python train.py --n_layer=20 --routed_scale=1.0 --balance_loss=0.00506 --init_std_up=0.0156 --init_std_down=0.0 --final_lr_fraction=0.0
Below are experts of layer 8 (counted from 0) of a mixture-of-experts language model. Rows are named router (the router's row for the expert), up (a neuron's input weights, with its number), down (a neuron's output weights, with its number) and show model dimensions 0-127. Each number is 500 + 40 x the weight over its row's rms, rounded and kept within 0 to 999. Numbers have three digits each.
After each expert's rows: "gets" lists some tokens that make up at least twice as much of what it gets as of all text; "raises" lists some tokens whose logits its average output raises strongly, later layers aside. This comes from a sample of Wikipedia text that the model never trained on. Tokens count by the router's weight.

# expert 2
router:464507504511477480427504488535540435434505483490533521513544428454454466500468526511493507524486568484499489467496539536479435494459533444460419525521490524469473523469521481418497522515603561510507575507479585440399483547576563464486481476498453536506508503534509456543457498516522538502503472512473549459525539509544432464471461567501491512553553562525511510491548503510517503441529
up5:463469485528484477444497490449444492522463485454513464490550413575473523493462508509403437527579532480499463562449453564508545508521543523428475482481448474477521503540486425449435404488474450405517480571497504485510548551479470439490484515541481507484557458459487524578542489501477519434492490516504502569498505455445447546518499601437533509556579524522499449476585540512508497511514
down5:512592556490517457471528478496494577552530533506522427465489503451527458451561452454506483540465460521483475470435513512501579503522533473553560472493454508561498459521487548437442447482542492529569466478568443490480495549529451570589527494549495498469488521493553533483463601450517532501550542545561423520455444418516442490538526532511513493461554499419495486561553576495615488499568
up6:458458545534512596549443495466509403440476418521493485505509514495495542516481411556470463501423523528469541519469572526517488560424443468505496492502374468519450460570457503469524464520481475512534527516451530544521542431572450522539521494469427505444500496493461479468449408480435463516559503411514456502542518549532491483489521488558501494468517473559592516499519601464479515487519
down6:495462504526491497536521558551426474484452469529441443558502484450503537512522539452448463490502463565501560519471497544519537489479452534498522523451482522503509502452472484531476489470528467575519492487424484496494508514577510512600568441477543440445534507434468475525550485456503492526472553554491560523468470508544486509545481452465504613503515530534517525466464453537541462474537
gets: " |", " is", "\"", " was", ";", ")"
raises: ",", " in", "\n", " and", " on", " to"

# expert 11
router:513487518533549462513554512527496480503387462495489513486560533492430564447528513492535510488475515500480501523445502474455502500446530433488448516475503507459470480459531463511487510547562515501508550459495639506498447455486477472455522484543551554490545479465507458585447452464495569434462513549453490484488513501479473476440524484509458506523447507433506509452470535497466547410531
up5:533548533539543475459460506556594471537523495534475556454480499522458539479514411535452465473492519460522488461459538465491531496507559470438502495486465442511534554507520517536428511508499521549510458519532532530557530507549555486489518491484540546444486540485464448476580502473489445485447503484543425522561457428487495524524512538405554456514472516526499581491503527501492511562525
down5:488507491494564458431536554530488490524507503520508478507524523485476490515521460499494483589538457444507464442395522506547470543484506503494486431470499461594568490465441477531516513553439475499452480508539523499525505383502429460542478436480536473509460502563498517412478510594501500504482528524594486517430486462457538516528511486508530461556455553512481549493490532503488561612449
up6:490498503491362467509505444504425497543488455531512590515473547500454511465497498538529511538513507493521467554464507506516507505450501563498482558477503471447435545458539506474472499470536513548531519456530552462499487508456539493546417482512556514528511480565530504445519501504525476519494398461541499558531515529502586545554534569439489520488487420475462531509495524522502486494520
down6:478531491509495461494434559492478497486467439468474490505437493497504478570491480462512460555482482534499455481494517528566536497482488494497543461529516544503514516476567556524440502555541511535471492504601418491421531482588563522521505522579511479467502522473471486460461463581551439460458436495555485523411533481401532423515484478478509574572465435466536542501467415489511475504525
gets: " to", " that", "|", " which", " all", " against"
raises: ",", " and", " in", " of", " (", " or"

# expert 15
router:477524503510460516488505493502490476509509404492542522494546519503547547449503561512446540488556460466556524531508586459460464523443455481516468542495494481504501534469577506507431498545615528449490465472517563494518463500563480482504478479506481486514487441527541509503485496505571563516468512467540512436493452493531538486505543540508505527467459596440492491468485558439541487492525
up5:493486496519541543438466484489458464508477553522542491504533409576540493441445531516548549447532544482507473445560538523472475506560522471499557458488591449534495555465529501568488477490455491512502451516466537443466471550536457454510493459507445588514571448586499491477453530501518530530516496509531516511546437498488522482466503568495483472486460557383497579486581488479478448551522
down5:537544498515473463485494521517455561525627466509469479505536539531544476566495553504460469448435522523514473492535529531600492534495536518465436551558473499475441438456550477420506526466520485483421513506503510533477487517576589464443448466549416502499427494485451544473492533528465483510491511553444476497555486546449529436515560416462495569472513485574484477475513439407478518461491
up6:521459470471538408522482530481560540516416533458532536503487563481550513459519443490485458499528469475606537518398497499534476488515480467429430451564556503513530494439520495507427489501509506495443584531491460462541500495513523495414508531514439452554470496497543488457511553505548503459442507490499529505446489490513486570439516541451481545414530523471504471475541457470552539484420
down6:489489502460539528503494503505517433515519590517478524425526514438504495520500520576486579462540517495488543500437448501485451462550472531485438538472445560470572543480466445452483507514500474514503439512491494488484449499527459455636529437455570496524472447519485521448511518538459485504557536470583468450464583548557595502446574504468529451554516499485526469562474522536463515412483
gets: "1", "2", "0", "3", "4", "5"
raises: ",", " in", " (", ";", ".", " at"

# expert 13
router:508568496457539576570506531502509442397489439585343446521423574567530489481439575482453464517505496492482498487493491518433519550472464479520520516518530521525443488528553535514490411494573511479523520414512522410458502547437522435513456492491553507498514516426554523551477539478463468515512492521548545469474451469573483523450536556530542415496553485534527493499528542527478582512582
up0:535444526438457526530509536509506514487433493489527456519545582606592448455558420473477519543496520524489422508501503523536472453494553522543425450582523483511462458474510500534529529493481488471441544468518535512491462454489520446508501484548514478529506508536496533460503587482516488539452451475456564453516494462504520553491530529523486497469559547542472483512560473499439590508499
down0:523462579451541444506479466501552461556501483485431506542540500447530546475578510478546527522492489509465499453448493525461479439469550415536421456510484487556531547447516561466466536541502483522482479575452500533558541494455449450506499486469505481499461530580467467520512466554467514487485507520519521497525521557499529533528563455524514579456499539490492488538484523513499497563564
up1:637493588509530539535469534467479454521558525510500470522473497500534477479506453448454492515443547504443492541454518579460422502536448533573471518499489483441450499508446556479511548525563494538477487471532395394480446521477523525507502444431470469500493492522539474553523509441503513523480498578537518424506473449505436503439523448493463514434460433478528586537451443506502587484510
down1:525509565528481498472517514468521491514541466526519538497551478557464494526487441496475459482499488503476470537544501553548582455525478538491448570520582477444449434520535465489508432433535499535617475500477518528462471592523491468534498525493487516537540509453462431483447554476516505496532522520514416525500557472525521566506401484492529463546531526513539475473486519452455494545570
gets: " and", " the", " ", " |\n", ",", " The"
raises: " ", " in", " a"

# expert 3
router:494503508459481515550469542486473493486413491503501413513506495533473526435528579504432507504462544572474526480493477508457483597541483463511532520516512479482423538524480487478459531464495509487511573500493506525520503459445485526474500515560477532528444468468492458509523515471499445451506457506448545470483516515553475542531507552442444491460502477503529516481562534461494507498484
up5:493486520474530499556411503421504405442568564420468435494543481534566542567463491512459529496504471483476533497434491498455453525501470481526507472457499492495571463517548512552538514514531538555470434495550499508491494462456548528493528512591456511528437507472459410545493503545468499530506508506483578561468529464437476518555545402483483414435469479549488449513500494416565509571562
down5:521549512448559462582484474546436532500498465625508522543470539462539454452479558464501498528510507459436572449489493470460472553550544517492522503541560511469534444534461497537516488497570496525461513563492406543516518543424424445523544567505541456457551587506537519491538468437471468538513495496550510498473487521516528453509494551537566467568486468518489458549507455542493400467523
up6:390516451502492465497497569459520475531532546426576461447477509529517522496468469475499572542518503517535497517496497541552554514468565491565501560502515532508497498485512429462477511503507496495557525535519555476471456465473500529480409566523494538504445467440471518540501541504472423494504526497554501592481463538621520560528534467507455522397454479423514450488525492473530520467418
down6:487441495607519450519531455544569527505516509506512587455536442492552505483502498568458454547460502519449519514516536515491382434533409473447474518530468499481431525592530499485521516420526441526494460462457555506474505493496527545589511492493519553509487488560496464501447502447537511516494506459488471541470452486456562473531535524483550487488486533494528496538476457540474502479574
gets: ",", " of", " |\n", "),", " by", ")"
raises: " ", " and", " in", " a", " the", " to"

# expert 6
router:459574512484597563549456495531467502552466448434599550495534508538427440498542538528472520559521560503493535504448549456477471540525492472507465542531495493516496517494578525407523518509549484494513553490539495394413478440498528514504472564501476483465527522465522487478500421443484502490473513483477514485513462502552548521544474516472517493517450534548501527529424554441513483473505
up5:467473485517502525573500518508546414551486517478579536458456535446555472552490534437485568566527521550529450437534511467511443474493471542500415433472488534425431464435494492537468488521519478409418497497564517564494536524504597548517506463504449465515519502504455569506549481497520490550499466530470513528504490456487506520463488534492505491520544446493515451438465471488486457507515
down5:528480449505509465429521489504461492517507455551471395511501518464502495563532524545488502525467522406475529469475553501494457532430520520464443513601499502441526500515528496511417545556446481419503500536463506542552472552485542464524545518523507473579472478564452461448479486534507448520479420478497560519489467545508443521525456489463556444509497467486497476479447536494529494484500
up6:435487434579495521472473564533520556498672504466466547507502518464548461501452547503484520526503606501473464440495508477504447496524468486496538536513569465475543511523501561565538445493545453562503435448449551454557504469602518530501489477433506516544498548511522483466516547539476535545516547499503503466527457499537546550456566491505490525494549518447503524512441522546583446410518
down6:543515523494457495439429491491486517427462506457515402504439498479488518504473502615552521463487452500543509515495490462467496538540512484471455504525493480564486475533547496542456455501474564475390564492554523509540488537474484450455551495430565486485517509481419489532543511541497423505454498436513466484515522490508460501486533493437458433518472528433500533477531496466498544543469
gets: " (", " in", " of", "|", " from", " at"
raises: " the", " a", ",", " and", " "

# expert 9
router:472520562543480539548527514552530452453471494496448457532480497495439512449548531488534461530526470470487486480526501498504461450503540509524454515518501526399452492435523431535471477469506551515565526487463552467495492521505566517456454459465403514507503435471530479502410547483505522448540479518512571501495468505519518525503503489505536500482453532524548501448447534508471500488495
up0:591487491604521524450469526545537492507561375463474431488464544508466480510556518499481501527566501470441494509509514458489478494445560510465547454515541484471487465493507468461567462528482473503568435426506533499524405480531514502466460465463520542463482499507525448529507504566496490475450449516495465534541452478536525580451481492497464445497470472592424443506444460555472543467517
down0:405493476479486490550518530440460446478488543478453468550504500445509524487560555549512475473566483489491518552398526490455436562520440537507569529486522493510573534467448471479577468542423429477568505572566541525492463530482482489505508579503525567473529452483464481481480513515547561590521524557600457501477531527533443498473456503463459442533484402431487549433452503463500502503506
up1:459479527447529520509480517492509504491552412502547445484493466505493525515530522437499503484488507493467469521487438495514498466483532518505459609544450559462490515453448468498468518469527566523462498517496506484469524482502493495454471536493466556502452532519559508588478569556467476539495517556569612521510452474517534453446548470447500467476511472475577590529458504480467612441471
down1:535521548420469434491513436474502453480554531523432537481469477458495485494460508504527506535506482431500485524483556484474496492515432451495389518526503530456529536578449524512467485435481591460497464557513526495594550518567486475489483513452458527560484524499511486493486462499484508433482532506510540486484478577533436519516565432521491442531498499509493560472493548530487491453522
gets: " ", "201", "200", "202", "199", "198"
raises: " /", ",", "\n", " (", " or"